Weights of a small mixture-of-experts language model, trained from scratch on English Wikipedia.
Size: width 256, 12.9M parameters.
Experts: 12 experts in each of 5 layers, 96 SwiGLU neurons an expert, 2 picks a token, a shared expert of 192 neurons.
Training: 512M tokens, 3906 steps.
Below are experts of layer 3 (counted from 0) of a mixture-of-experts language model. Rows are named router (the router's row for the expert), gate (a neuron's input weights, with its number), up (a neuron's input weights, with its number), down (a neuron's output weights, with its number) and show model dimensions 0-255. Each number is 200 + 30 x the weight over its row's rms, rounded and kept within 0 to 999.
Before each expert's rows: "comes before" lists some tokens at least twice as common just after its tokens as in all text; "comes after" lists some tokens at least twice as common just before its tokens as in all text. This comes from a sample of Wikipedia text that the model never trained on. Tokens count by the router's weight.

# expert 10
comes before: "-", "|", " |", "5", "3", "1"
comes after: " |", ".", "|", ":", "2", "8"
router,176,194,177,191,252,178,191,231,178,216,195,225,217,226,224,225,191,213,207,207,198,226,193,192,174,221,245,188,154,209,198,197,169,190,200,206,201,196,228,167,206,162,197,246,184,218,197,189,184,193,194,234,199,209,201,181,235,195,201,204,200,241,172,213,221,171,260,184,218,174,219,307,234,214,241,112,232,198,235,214,201,122,272,237,178,208,246,197,169,250,208,207,254,164,220,243,187,193,186,195,225,160,230,199,245,194,186,229,252,209,180,227,209,189,144,180,169,186,231,173,235,206,213,139,226,214,220,171,175,242,205,218,177,187,200,178,154,171,211,142,208,162,210,202,227,135,149,165,191,215,203,205,175,165,233,198,157,259,228,219,217,194,164,137,214,172,217,231,215,189,184,229,199,208,199,232,162,205,193,160,219,229,172,150,210,304,197,211,184,171,169,208,234,213,229,206,194,199,229,193,212,215,203,226,216,178,169,181,168,223,220,264,213,256,165,148,207,212,149,139,141,191,185,220,158,169,150,208,209,232,198,236,158,243,227,188,205,197,147,235,211,239,176,188,205,176,173,170,195,202,244,245,197,223,167,150
gate1,224,217,205,175,169,199,225,162,161,238,160,193,192,252,194,162,217,168,153,222,176,213,218,151,175,276,180,228,240,176,175,157,231,230,177,180,179,196,174,192,193,211,237,238,200,214,251,136,222,160,236,174,200,144,265,147,201,217,260,183,150,147,233,241,204,185,210,206,205,164,182,232,219,195,205,176,215,182,177,249,209,211,198,198,240,208,246,190,223,238,205,140,277,171,204,213,170,234,167,167,174,170,203,138,195,242,193,181,209,169,184,213,210,137,197,178,211,174,186,202,228,194,144,196,205,243,204,208,210,172,199,188,195,180,188,210,208,194,168,203,284,177,209,188,205,200,214,200,183,159,249,207,208,239,201,182,199,191,151,264,212,238,173,155,195,190,214,227,231,233,164,237,225,167,204,212,176,179,187,210,221,208,221,167,178,206,166,195,172,221,174,231,204,274,203,205,142,196,220,163,217,184,194,191,246,236,156,255,217,205,124,243,220,206,213,168,220,221,215,211,194,176,123,243,189,196,181,197,268,227,194,175,178,169,174,169,241,153,190,247,177,167,212,174,230,234,193,261,203,217,224,213,200,218,211,202
up1,187,188,172,144,183,182,213,185,209,229,237,263,158,208,243,170,215,224,163,241,203,150,170,234,246,198,192,262,255,168,226,290,195,229,165,262,179,243,197,190,214,189,200,137,215,169,162,175,193,169,204,224,178,217,170,215,213,161,237,169,172,180,191,166,221,254,142,194,129,246,185,207,209,226,198,214,178,211,216,175,216,213,160,214,217,203,130,204,197,221,187,208,204,231,197,196,176,149,185,156,180,208,194,177,226,205,174,218,169,173,204,254,207,221,196,185,192,176,143,192,198,184,222,161,171,197,197,216,207,214,245,205,202,207,190,178,218,223,154,213,170,174,214,176,233,236,203,219,187,214,190,191,204,191,196,231,264,199,191,117,247,163,200,215,242,217,198,210,198,256,211,198,218,191,184,174,233,186,193,191,147,209,231,162,153,190,197,212,134,213,138,233,173,202,187,176,191,224,240,230,224,243,196,154,211,155,185,203,261,229,176,187,236,253,225,152,224,248,217,233,192,123,188,196,208,232,200,180,182,153,173,223,189,216,161,207,199,201,183,133,155,247,165,178,213,210,224,244,220,226,221,205,221,230,219,137
down1,206,170,232,159,200,201,242,229,178,207,221,187,231,205,215,216,207,256,175,218,171,159,186,176,226,220,214,247,216,193,192,232,167,192,182,213,252,210,189,209,217,180,189,213,217,193,182,208,197,226,227,193,214,246,179,197,223,223,219,199,167,206,173,247,179,199,190,180,182,201,152,159,219,208,192,259,201,187,180,244,160,184,178,228,257,184,191,191,127,206,228,212,228,198,197,247,233,210,180,196,225,170,224,158,239,177,184,230,129,129,226,196,212,253,181,145,235,109,143,213,181,222,150,155,186,181,180,193,191,248,235,211,229,180,256,137,218,227,206,253,188,199,202,204,167,174,232,228,171,180,248,281,193,165,205,133,201,196,202,172,202,249,170,210,189,198,181,193,172,204,212,217,182,176,250,186,159,190,198,223,215,189,152,234,227,145,241,151,207,213,227,176,180,210,236,213,174,193,217,226,198,187,180,176,248,150,245,190,236,188,199,169,245,218,278,187,235,238,193,189,183,200,197,194,159,224,136,197,245,248,223,222,224,211,209,212,210,164,164,147,190,252,190,202,221,241,201,173,150,199,230,153,238,243,231,195
gate2,191,257,204,197,179,185,170,254,166,165,181,203,230,196,266,159,189,204,176,215,223,227,263,152,191,182,194,194,258,230,177,272,246,236,238,147,205,195,235,199,172,171,214,246,204,202,181,218,175,184,251,174,219,233,146,190,218,156,175,218,208,159,189,251,165,173,206,249,204,175,196,249,182,196,165,163,248,147,178,182,194,157,218,205,205,196,181,255,191,179,165,216,161,236,199,162,182,206,197,166,234,185,152,159,140,227,197,230,211,171,202,202,176,203,170,195,172,208,236,178,203,177,198,205,222,256,200,197,180,198,192,203,274,216,212,157,200,204,188,228,142,223,204,223,197,213,222,221,185,192,149,198,248,234,232,207,230,213,183,275,242,222,210,225,203,264,212,217,183,220,218,204,256,183,207,174,208,263,226,152,160,197,155,195,171,158,211,159,203,151,248,206,234,237,169,187,128,218,230,231,201,217,194,201,157,191,219,200,171,236,243,239,205,256,189,178,244,234,232,204,215,162,210,225,208,187,213,166,184,219,185,151,164,203,236,190,175,207,155,181,186,223,205,205,209,224,112,199,207,183,179,221,218,202,203,155
up2,223,188,189,159,191,194,147,193,189,215,188,139,189,232,182,225,214,236,216,228,263,174,188,211,218,212,202,218,231,207,196,216,225,173,202,215,203,188,208,155,199,202,200,142,215,180,171,199,220,182,190,197,168,128,229,220,186,212,235,198,191,219,202,196,147,230,211,181,216,200,206,239,171,205,185,196,193,241,202,249,209,184,209,247,210,212,199,246,230,232,194,223,184,137,188,232,203,205,257,245,185,263,224,247,215,207,239,235,218,194,138,231,257,223,215,191,198,124,151,172,263,245,137,207,179,250,190,178,172,237,209,235,187,187,173,232,169,218,201,155,191,181,204,248,177,183,176,183,227,234,182,236,219,182,249,200,191,169,141,269,202,170,186,136,140,214,185,186,165,170,179,229,235,199,184,186,222,149,224,174,185,270,194,177,176,218,180,208,169,189,201,225,190,140,208,186,189,201,228,222,197,231,227,230,219,176,194,273,214,172,132,147,239,205,216,194,193,229,219,221,223,229,260,215,168,193,166,252,207,228,167,207,208,214,134,196,160,174,203,185,233,242,193,190,217,236,253,237,209,202,216,224,167,226,206,274
down2,190,213,228,160,193,186,240,218,184,164,184,209,209,198,219,202,223,176,204,197,200,229,199,163,263,234,163,139,219,187,196,184,175,198,161,251,143,232,180,220,191,159,242,187,206,194,202,222,180,227,202,222,241,194,201,215,221,230,279,164,226,198,249,192,259,215,193,238,200,227,174,181,184,155,201,222,194,217,218,200,252,181,153,146,211,149,145,154,168,188,212,224,233,205,143,174,164,182,204,197,237,162,180,219,175,233,153,178,221,215,234,182,200,199,200,178,222,220,214,213,195,163,196,259,275,238,190,145,246,209,175,227,149,177,209,203,237,225,160,236,187,179,178,204,243,262,167,205,203,183,170,193,170,226,184,199,201,186,196,202,164,215,178,212,185,215,225,196,190,143,228,226,163,156,246,180,188,206,151,191,182,245,198,207,212,206,222,171,259,249,179,184,232,200,180,217,189,236,229,254,185,237,242,230,213,253,164,207,156,151,228,197,214,213,205,178,198,219,182,122,185,225,187,199,182,169,197,130,228,141,193,176,168,131,237,184,197,161,169,184,229,219,260,161,142,244,178,190,227,179,175,224,238,184,204,223
gate3,230,221,179,211,224,220,255,190,182,206,188,165,237,192,123,242,253,246,209,206,223,188,155,205,233,221,233,224,213,186,185,242,174,218,161,184,138,162,200,155,213,166,191,157,201,181,178,177,244,168,210,237,211,189,241,214,235,227,223,169,275,191,210,197,210,182,155,209,153,143,202,211,197,258,161,194,187,197,171,189,209,224,175,181,173,239,225,175,181,212,206,170,238,220,220,245,214,133,252,234,207,171,187,158,235,194,172,160,162,213,224,202,157,233,207,163,150,169,181,166,217,186,183,244,178,220,199,228,228,219,188,160,193,186,219,190,184,199,202,145,158,236,168,270,170,170,191,219,187,244,164,226,185,136,219,224,159,230,170,226,225,171,204,173,225,191,117,197,240,174,200,202,186,222,193,149,163,181,169,204,157,168,157,180,220,201,187,189,169,215,161,197,231,189,210,194,186,273,213,218,202,184,197,178,166,248,235,205,173,248,208,184,208,196,194,225,235,191,173,198,162,226,194,211,169,161,259,214,172,169,187,167,171,161,253,204,219,223,201,237,217,217,184,186,237,211,149,184,205,196,251,175,129,202,232,142
up3,212,207,214,176,185,199,278,143,217,194,187,207,220,253,236,186,206,209,195,210,233,199,237,143,209,267,216,196,166,195,190,217,192,233,223,197,247,238,267,182,282,211,215,187,297,216,171,192,194,198,197,202,131,254,198,221,169,130,191,180,230,187,197,199,217,148,209,215,207,240,180,185,246,222,232,272,204,207,176,203,177,258,177,181,181,190,179,204,174,158,177,183,225,229,190,218,169,197,182,179,194,242,214,164,182,139,253,124,193,172,157,186,176,192,176,244,135,139,168,193,211,215,217,222,204,177,198,235,215,169,163,195,167,146,194,230,218,205,130,209,149,206,220,182,186,182,182,197,219,197,178,221,179,217,132,283,231,229,171,217,212,227,213,217,244,199,182,186,189,176,238,186,226,211,185,180,206,211,219,184,194,211,208,230,194,247,228,201,219,158,210,214,216,206,177,191,218,205,224,187,212,180,212,201,200,225,197,157,213,151,265,215,178,176,200,244,204,214,202,185,234,256,195,191,195,151,254,186,221,194,224,211,190,181,113,231,202,243,214,152,190,233,196,202,238,195,158,188,229,200,237,198,195,188,232,228
down3,220,209,250,160,162,188,171,246,199,206,195,211,179,232,219,183,187,222,223,221,206,240,199,227,191,232,215,225,222,189,187,199,195,142,166,232,231,207,230,229,224,194,177,164,225,206,189,160,197,205,140,237,211,210,201,211,176,202,157,210,168,164,163,172,155,155,215,165,229,166,230,175,124,251,202,216,226,228,188,185,183,243,219,223,207,194,200,234,246,206,176,203,189,181,158,180,181,194,234,169,203,250,181,244,161,194,254,238,183,160,168,208,179,241,246,222,201,253,181,208,189,201,256,181,194,179,260,244,175,209,196,207,184,204,210,160,167,213,223,206,223,233,177,242,184,189,234,208,207,181,224,201,197,185,231,203,199,217,195,167,199,208,208,222,186,213,198,177,153,225,210,209,209,247,215,261,284,159,249,204,225,162,171,215,168,201,144,177,276,225,220,215,181,196,241,208,197,175,228,232,160,200,203,225,180,166,229,187,225,187,240,191,208,213,175,84,208,172,210,232,223,167,229,220,225,152,256,237,190,222,153,232,175,233,185,187,158,73,195,224,177,195,251,180,230,170,186,213,196,204,240,164,217,202,182,240
gate4,249,223,230,147,201,188,205,172,177,202,237,205,261,253,202,186,246,235,211,183,187,140,213,214,196,176,227,244,167,207,258,226,225,164,271,194,246,238,195,211,226,229,202,210,218,191,225,142,169,163,209,192,218,195,255,168,205,152,206,197,212,209,168,213,243,180,184,236,186,207,160,236,199,189,198,177,167,153,186,177,222,196,227,242,190,225,243,179,200,175,173,249,212,229,205,233,158,181,189,226,164,161,201,204,193,180,194,179,220,171,185,164,203,164,182,160,261,219,188,249,202,197,182,215,180,208,191,209,163,175,219,175,154,196,202,153,196,244,190,220,203,212,239,203,216,212,217,182,203,185,213,177,234,194,167,204,104,243,240,225,221,219,237,158,229,206,206,189,194,218,172,195,206,178,203,237,231,132,254,188,240,175,186,218,221,224,197,191,245,203,259,147,218,154,206,247,188,209,185,210,146,126,244,178,214,235,207,205,192,172,195,256,217,234,178,201,218,162,161,148,180,120,249,234,206,204,203,201,224,219,187,258,224,198,204,181,250,186,206,243,214,203,212,199,191,211,170,273,177,161,138,219,198,164,200,267
up4,163,169,156,215,231,213,263,213,233,172,185,198,171,253,214,206,176,262,186,211,208,208,211,204,147,186,201,173,176,214,182,226,210,198,163,167,164,230,204,221,187,152,201,266,171,210,246,236,178,167,166,156,224,152,224,222,164,253,209,187,233,220,192,154,188,224,234,214,216,190,209,151,192,146,140,221,180,253,155,197,199,230,195,187,143,184,175,217,226,205,171,231,176,272,254,208,238,189,202,237,229,145,251,211,210,206,203,166,223,210,183,218,246,194,196,196,200,236,216,228,214,175,212,195,221,189,210,219,219,241,186,198,179,173,209,177,257,192,272,198,158,202,188,178,184,238,162,161,215,185,254,191,159,170,221,200,180,157,243,215,161,167,148,193,263,170,220,195,171,210,222,202,192,212,206,191,159,203,226,184,162,197,140,174,238,211,198,208,226,224,174,187,200,205,222,157,245,265,206,166,138,248,191,242,231,243,217,246,99,197,225,165,185,178,194,177,202,206,154,163,166,212,174,221,258,190,228,237,172,176,191,195,215,263,210,189,197,207,209,211,231,195,207,203,240,152,252,203,213,188,215,186,205,209,241,199
down4,141,189,285,211,245,168,157,196,222,235,184,201,146,173,205,178,183,219,195,236,181,191,222,215,246,171,184,233,218,188,255,181,237,222,234,253,193,200,206,256,163,183,154,223,159,137,251,202,193,197,185,218,158,202,173,223,185,213,189,220,209,195,231,172,217,167,207,236,188,235,218,252,195,245,211,240,187,228,218,229,182,214,218,178,227,157,263,177,183,193,182,176,212,248,148,219,201,178,241,205,189,194,190,202,176,247,221,201,219,266,209,204,232,181,171,209,149,224,173,208,238,257,239,256,230,211,195,231,164,223,192,217,230,162,207,268,155,227,120,222,239,187,209,215,222,190,212,148,200,242,175,230,179,227,235,179,186,168,181,192,208,183,173,207,167,193,145,224,184,137,177,157,203,163,169,206,217,223,184,251,231,199,166,165,130,184,223,189,115,174,212,208,198,262,192,182,243,194,184,211,203,252,187,222,190,212,214,214,205,216,211,178,164,187,170,187,196,204,225,191,212,193,180,197,171,256,195,215,234,217,226,270,200,162,190,210,228,172,202,217,178,169,218,232,178,166,206,208,198,201,248,224,131,164,162,204
gate5,171,142,179,191,202,199,168,155,170,173,196,189,226,235,218,230,200,186,222,225,243,202,159,194,220,169,206,245,170,179,239,223,195,228,218,186,146,261,253,190,180,228,219,212,176,176,218,186,152,119,221,198,226,196,198,261,231,159,157,197,214,211,235,189,171,188,262,172,183,206,254,178,189,212,202,188,246,166,194,156,262,217,222,248,250,175,220,148,203,185,165,161,205,208,218,209,193,197,210,199,200,193,193,168,237,213,191,192,198,225,211,158,188,246,211,223,220,229,230,194,216,158,173,222,236,237,163,215,269,175,208,243,230,164,184,215,215,174,185,221,212,214,212,147,141,199,258,189,212,184,258,222,168,175,245,190,169,241,206,223,180,213,173,198,174,157,163,198,210,184,169,232,151,182,203,223,220,162,208,128,188,232,221,181,195,181,192,127,201,203,187,177,202,175,198,209,199,177,233,164,236,197,191,206,199,183,167,173,153,185,202,176,156,218,218,212,196,254,161,196,242,155,172,175,172,171,181,309,207,184,156,237,151,205,210,176,209,155,253,210,240,235,170,210,245,214,237,239,231,176,206,182,189,173,255,204
up5,215,180,197,180,218,192,199,192,205,122,190,229,196,234,207,210,205,252,197,168,209,164,252,242,202,193,224,151,249,179,124,183,222,223,179,183,247,188,137,224,136,179,248,191,189,234,210,212,198,240,152,187,191,227,135,211,174,181,222,197,186,256,202,259,196,206,208,225,152,183,172,215,150,161,197,232,224,173,179,204,222,176,202,195,204,193,213,188,201,161,262,201,182,195,155,184,225,229,197,275,178,247,128,205,180,188,117,220,173,165,234,202,200,251,200,232,162,160,199,215,228,232,173,185,164,202,143,242,198,210,159,222,161,181,246,184,243,145,236,201,202,197,179,169,215,204,210,147,212,208,225,178,250,180,205,220,189,189,208,238,158,212,187,197,175,226,211,157,226,204,164,170,219,190,196,200,196,174,175,199,156,146,186,181,236,201,162,219,140,185,214,219,195,133,138,209,226,257,153,209,227,181,201,154,207,228,244,149,221,205,214,194,217,182,223,177,189,192,198,195,162,216,194,229,181,188,200,186,186,182,152,155,193,232,212,201,158,216,203,197,218,240,244,247,219,171,183,170,213,163,173,243,196,158,243,160
down5,171,215,244,181,163,253,210,178,221,187,199,162,250,218,194,212,201,213,204,223,245,218,158,219,207,166,220,172,206,192,179,167,146,192,197,200,179,217,204,211,176,212,220,236,225,202,187,210,201,198,212,162,226,209,234,196,179,195,177,209,209,189,218,175,148,216,218,219,189,213,262,174,173,187,275,147,170,222,238,226,188,186,186,202,205,162,221,194,148,193,176,254,185,197,203,175,210,137,240,236,228,231,174,165,178,173,237,171,237,192,192,256,173,181,152,213,255,177,240,194,163,218,175,231,231,188,211,236,216,216,227,196,241,212,233,151,144,217,150,201,219,147,205,195,169,257,218,241,208,211,164,211,174,150,202,229,141,249,200,221,176,196,185,192,219,167,231,93,242,190,151,236,140,270,179,184,202,195,210,236,215,182,229,234,179,216,233,142,294,248,161,221,200,199,218,215,219,250,209,194,199,240,221,267,188,254,192,179,204,173,212,179,207,210,183,196,203,238,204,200,215,182,189,149,183,222,253,201,207,172,166,252,183,197,189,202,173,274,203,172,222,197,185,221,198,160,238,187,246,177,181,189,189,181,209,163
gate6,204,224,185,192,198,217,192,220,192,221,186,207,239,177,198,253,166,170,173,192,236,208,162,161,226,216,218,243,266,203,196,250,199,178,160,210,171,216,189,227,236,186,146,219,198,202,233,250,174,151,150,136,195,228,216,183,210,208,191,197,145,169,212,195,185,203,283,182,224,236,237,215,161,238,236,135,220,224,160,256,225,142,205,183,225,199,126,186,170,237,178,202,154,213,151,160,170,215,196,235,192,165,237,210,195,212,187,200,170,222,213,249,217,213,237,155,187,206,244,225,172,225,160,220,204,167,232,219,221,199,229,233,201,237,209,178,182,183,212,212,195,190,200,213,198,183,221,182,173,243,238,215,219,229,201,215,173,236,252,231,206,213,159,251,210,167,224,179,205,174,123,257,184,276,193,132,210,216,224,171,232,223,188,226,228,244,212,215,222,213,229,225,248,179,230,163,208,236,243,196,218,166,185,137,188,188,185,222,207,208,186,232,195,236,166,216,194,175,217,216,146,190,185,188,146,194,166,284,207,237,226,155,191,237,246,197,232,158,221,212,182,209,230,221,198,154,210,206,219,215,212,178,215,269,227,217
up6,237,206,152,189,182,168,195,170,221,188,131,210,184,163,241,234,239,246,222,195,238,162,226,264,211,193,179,199,243,204,209,196,238,177,227,190,199,157,243,221,197,189,223,225,219,186,222,130,206,168,212,173,210,170,256,179,214,201,179,211,230,225,162,180,201,184,246,222,219,223,228,224,180,152,223,158,247,233,159,190,184,193,215,187,239,153,212,245,207,163,186,235,205,193,193,139,190,241,206,235,202,200,237,187,215,177,198,190,200,223,193,218,234,221,176,231,185,219,213,234,241,161,174,239,205,221,208,226,194,209,200,176,214,180,199,215,176,196,189,188,196,191,193,174,229,209,128,181,185,204,178,211,230,144,230,137,180,143,212,165,224,170,152,211,195,183,159,155,277,166,153,205,163,269,205,188,204,224,168,235,190,208,245,204,191,163,231,222,193,213,205,191,181,220,240,152,210,190,199,177,220,183,223,216,247,179,200,196,249,194,211,203,294,235,180,188,170,186,175,192,133,156,163,155,156,101,215,227,237,222,171,239,198,180,203,193,183,213,183,178,222,173,270,259,209,256,235,179,189,227,222,188,201,168,190,247
down6,251,223,184,204,146,236,175,224,207,199,223,207,156,240,240,177,188,226,212,166,211,227,208,182,133,159,143,267,156,180,211,123,166,166,202,180,233,198,203,173,268,171,151,173,202,199,234,202,236,274,179,220,213,179,194,155,139,251,200,177,224,178,236,146,232,228,173,242,218,193,274,235,187,183,146,218,190,224,146,173,215,174,178,189,176,198,207,234,219,228,152,211,207,193,194,177,196,176,221,174,224,176,204,150,202,203,204,256,151,210,154,203,201,186,188,226,200,237,167,238,199,189,214,189,162,153,228,210,230,214,196,240,199,218,214,199,229,215,169,246,244,207,170,269,191,199,230,219,220,176,196,149,235,170,224,218,173,260,199,231,196,238,135,187,234,143,232,136,211,189,194,176,149,187,234,177,194,213,176,214,227,206,224,161,255,200,204,246,232,169,193,196,150,235,182,221,230,223,198,225,210,225,137,235,234,179,169,192,209,142,182,223,204,195,224,238,229,238,193,177,160,206,218,190,134,193,199,181,214,171,211,227,191,233,203,184,201,179,215,195,205,215,234,199,162,220,183,193,242,181,225,190,159,196,214,190
gate7,228,225,243,240,251,193,268,157,254,225,125,205,223,145,179,199,183,243,182,168,198,177,195,133,172,208,194,173,195,225,266,202,217,164,216,162,176,237,222,202,243,237,204,189,216,216,200,224,199,217,154,208,231,243,215,197,213,237,202,247,209,225,190,206,178,181,188,197,199,155,216,198,200,181,206,219,196,208,162,168,240,212,178,163,169,135,194,204,174,233,189,238,129,189,235,189,182,236,231,170,212,211,175,223,181,181,195,198,228,246,213,198,197,197,189,196,185,214,172,263,214,206,224,187,198,231,175,216,224,219,158,172,261,240,163,128,207,197,237,221,196,204,260,181,229,223,174,216,216,174,170,193,204,198,249,204,188,113,218,139,187,173,200,176,204,203,190,182,183,195,206,191,243,207,191,157,184,149,171,163,240,196,173,253,192,218,187,245,198,190,177,195,193,264,271,233,249,202,162,140,202,211,223,195,226,185,183,190,156,180,177,274,186,164,254,196,247,193,177,237,170,210,192,232,229,242,196,124,195,232,189,190,207,210,174,170,166,212,173,264,216,200,214,175,204,192,194,220,222,172,264,199,172,237,210,238
up7,170,200,219,196,197,239,141,186,175,242,160,177,216,151,156,204,117,180,148,179,190,203,209,161,244,187,196,238,179,211,186,231,208,224,179,222,163,211,217,206,190,204,208,195,191,179,207,193,251,228,186,174,157,196,255,193,249,274,159,192,203,139,177,125,205,193,217,238,215,210,192,182,211,200,171,250,226,205,160,212,223,228,172,152,248,218,194,197,196,196,179,204,232,176,192,244,166,243,191,213,147,176,193,158,172,188,213,197,154,226,198,192,219,161,241,209,153,223,150,223,180,157,189,137,201,160,198,169,208,175,152,231,140,184,214,281,213,262,184,204,268,190,181,202,174,225,211,210,210,231,262,196,153,181,194,116,168,253,201,207,209,173,188,170,146,176,209,190,192,223,182,229,214,210,174,206,205,175,191,221,156,232,275,206,204,227,181,174,237,213,180,144,224,144,192,218,206,209,168,190,212,142,140,211,219,184,211,159,223,185,206,138,235,158,213,192,206,220,202,192,187,219,244,175,231,187,191,196,234,177,210,215,186,179,204,201,237,196,243,230,210,169,249,188,213,152,208,203,211,223,221,233,241,188,176,209
down7,182,171,248,193,258,101,210,221,223,147,161,210,249,192,251,197,181,243,196,263,262,181,130,255,226,224,205,136,180,213,165,143,195,176,165,229,163,173,146,195,176,197,205,235,247,224,214,204,225,203,171,221,181,197,199,231,210,187,150,234,266,173,249,220,209,187,251,207,234,195,184,225,212,188,240,185,196,192,223,213,223,228,243,154,162,175,208,251,218,175,198,225,189,221,161,221,189,261,231,111,225,226,224,194,206,144,202,147,238,231,177,226,204,163,192,174,182,203,168,207,154,190,174,137,221,191,229,145,231,186,230,211,216,192,170,195,247,196,192,165,160,209,184,178,207,120,171,182,188,185,217,190,161,167,195,240,183,203,210,195,213,229,189,215,183,198,233,146,216,190,170,197,183,218,138,216,182,255,167,170,210,241,226,209,187,225,222,209,195,187,212,172,233,208,191,227,174,225,210,213,193,227,215,208,214,182,159,165,196,209,256,237,176,185,163,188,205,172,181,202,228,217,143,217,164,201,238,185,171,181,194,227,219,197,206,161,168,132,194,230,229,192,223,234,191,162,196,217,185,218,196,205,214,202,161,194
gate8,179,172,212,192,206,185,213,211,249,212,201,204,194,202,188,225,209,196,185,192,189,222,207,227,237,265,253,279,240,227,212,163,177,213,273,239,151,214,212,208,188,180,234,275,293,201,213,215,198,174,166,234,167,150,181,233,178,251,207,215,198,241,242,179,229,190,193,269,153,212,216,232,203,218,210,222,174,189,204,256,192,176,179,203,233,145,234,186,206,223,190,170,240,186,211,169,153,188,144,168,212,190,186,146,181,184,208,161,189,192,157,184,204,244,221,176,201,207,212,223,160,164,173,234,246,214,202,220,202,154,168,157,190,198,201,247,207,157,195,203,197,174,206,196,197,198,220,224,178,259,190,206,184,234,189,240,195,232,148,215,258,154,163,258,197,212,241,156,137,177,196,263,221,213,259,246,212,242,195,208,240,212,191,186,183,191,248,195,270,197,220,141,202,179,234,221,205,190,177,210,186,171,158,238,140,241,217,266,197,144,228,170,164,203,202,175,218,172,233,203,198,202,217,230,219,204,208,242,256,168,191,241,205,216,207,218,193,168,245,202,232,211,190,204,188,227,198,218,181,195,191,222,209,233,195,155
up8,229,158,228,230,163,157,212,154,220,200,224,189,250,200,226,188,226,230,187,177,220,194,240,239,229,172,171,211,204,217,234,185,184,209,204,195,168,233,175,164,211,205,184,115,145,172,214,158,265,215,206,186,206,252,251,225,173,185,210,161,252,155,163,185,142,224,220,152,206,227,205,222,191,192,184,181,214,269,222,177,257,173,255,221,216,229,241,204,202,190,185,233,244,185,236,207,285,190,211,220,212,208,216,220,184,173,224,232,183,202,206,184,184,172,204,177,207,174,198,149,247,182,185,215,225,154,160,208,185,238,169,223,180,207,228,167,195,192,191,221,205,235,240,217,180,223,199,217,209,212,216,152,206,192,137,238,219,178,207,199,166,150,177,234,238,207,192,237,159,183,236,161,205,214,206,192,237,178,232,189,213,172,145,227,256,156,156,200,191,202,229,153,224,246,174,198,187,163,244,222,190,193,168,171,174,190,241,163,248,260,214,192,172,224,235,221,210,187,155,189,166,205,249,223,189,222,187,196,133,198,172,263,202,226,154,203,161,191,147,174,183,223,236,205,245,260,172,182,146,221,197,169,170,190,225,242
down8,283,174,192,182,174,173,218,222,181,272,212,195,194,247,227,176,189,202,168,150,224,190,212,221,154,179,229,246,196,187,178,201,246,191,173,174,187,178,167,173,191,161,177,192,211,228,212,231,142,246,137,159,197,180,148,174,128,226,160,243,168,182,230,238,178,237,258,202,238,204,259,177,182,178,193,235,261,178,211,229,164,239,215,216,148,169,201,171,171,197,245,178,194,204,180,203,221,258,177,197,196,226,206,250,236,212,210,202,154,214,176,174,197,190,213,223,202,206,210,226,229,212,216,238,186,142,185,195,187,221,201,177,181,163,225,196,189,195,205,149,216,233,208,165,152,187,237,182,225,190,223,239,227,248,175,186,141,252,222,207,166,151,160,221,198,222,214,194,168,217,187,248,132,261,182,206,255,201,177,189,210,174,191,198,188,154,220,219,198,190,176,220,205,179,210,225,187,153,175,147,187,180,189,171,178,181,203,188,213,204,175,267,145,175,205,208,210,140,151,198,188,172,160,183,189,198,241,229,169,176,194,219,187,166,193,206,206,155,167,286,219,181,200,201,190,260,235,235,151,231,181,247,185,202,205,184
gate9,204,169,183,215,184,191,201,236,234,212,167,142,242,219,205,140,222,191,193,195,184,260,236,145,194,160,205,212,226,192,192,169,213,253,195,210,233,135,177,169,155,189,185,217,267,267,186,188,253,251,183,217,152,212,217,204,207,229,203,174,136,226,226,195,248,173,209,191,216,193,241,198,203,231,260,190,245,174,171,224,140,219,177,203,228,191,205,233,187,241,177,193,220,180,194,189,160,202,210,289,243,168,188,220,128,223,232,248,213,189,160,171,209,186,171,178,217,201,224,224,199,190,250,199,156,205,178,218,170,200,229,166,202,225,176,187,204,202,209,219,222,189,190,176,247,204,197,215,180,176,157,185,165,206,230,219,197,183,215,192,191,220,209,253,186,210,242,164,228,241,191,209,192,202,237,226,232,188,148,202,197,281,178,205,233,170,219,246,160,179,185,211,180,167,196,184,206,182,202,170,202,182,297,230,215,199,182,143,172,188,204,185,133,201,211,239,190,187,246,161,220,167,205,239,181,249,155,203,184,178,254,219,241,230,151,207,146,219,193,171,193,174,210,208,180,200,204,205,257,155,268,206,244,187,236,202
up9,265,224,199,204,180,176,161,193,174,197,248,192,237,226,222,199,192,229,153,209,187,197,147,199,172,213,219,212,213,214,201,193,213,173,211,228,170,178,229,208,222,270,122,192,241,174,236,224,188,177,210,175,222,241,136,196,192,218,179,179,172,164,242,183,172,236,197,164,174,218,166,149,151,189,250,164,177,157,214,213,182,191,203,220,154,195,156,189,173,190,195,275,257,184,189,161,227,238,178,182,233,203,229,240,213,208,186,181,243,166,172,202,213,243,243,209,208,213,209,200,220,125,239,160,208,232,226,180,236,176,202,201,194,232,196,220,199,160,192,199,186,229,191,176,243,234,176,125,215,206,190,206,173,202,185,142,191,199,187,239,267,194,136,148,175,225,206,235,178,181,209,213,206,205,174,169,187,173,231,186,226,186,219,170,162,224,164,174,198,203,166,151,156,201,146,251,190,201,180,223,231,180,146,202,178,188,249,204,185,202,213,196,167,156,243,212,217,205,222,194,161,158,142,246,199,232,212,234,225,178,217,181,148,169,220,157,245,266,207,203,241,195,186,198,267,184,245,238,228,152,206,248,185,169,185,236
down9,181,211,185,194,196,255,230,181,176,221,231,229,191,174,221,202,171,206,196,192,143,227,231,207,188,157,181,173,207,209,158,188,169,249,227,231,231,191,215,198,202,107,181,145,203,215,185,212,219,159,206,187,208,199,236,189,220,224,194,186,190,206,189,139,193,202,177,206,178,125,160,215,194,251,237,147,214,133,232,147,211,207,184,170,188,186,167,189,188,222,191,197,176,133,190,214,230,274,201,120,174,170,206,180,227,208,207,134,177,196,208,198,208,171,172,212,249,240,171,212,161,177,209,202,150,205,220,213,203,175,212,197,212,205,227,203,227,154,210,254,210,230,220,214,155,201,165,204,170,128,170,223,205,251,163,150,226,202,177,132,234,221,233,228,225,187,213,249,153,194,167,165,161,204,211,152,207,156,183,237,200,213,207,188,172,210,204,187,209,204,213,237,178,165,195,205,187,230,170,210,154,235,207,167,219,204,255,193,209,154,166,161,214,169,191,187,196,212,135,205,193,229,211,143,214,202,238,214,198,167,187,216,182,207,231,283,207,263,250,251,166,189,178,260,210,206,264,176,163,206,191,222,170,245,197,175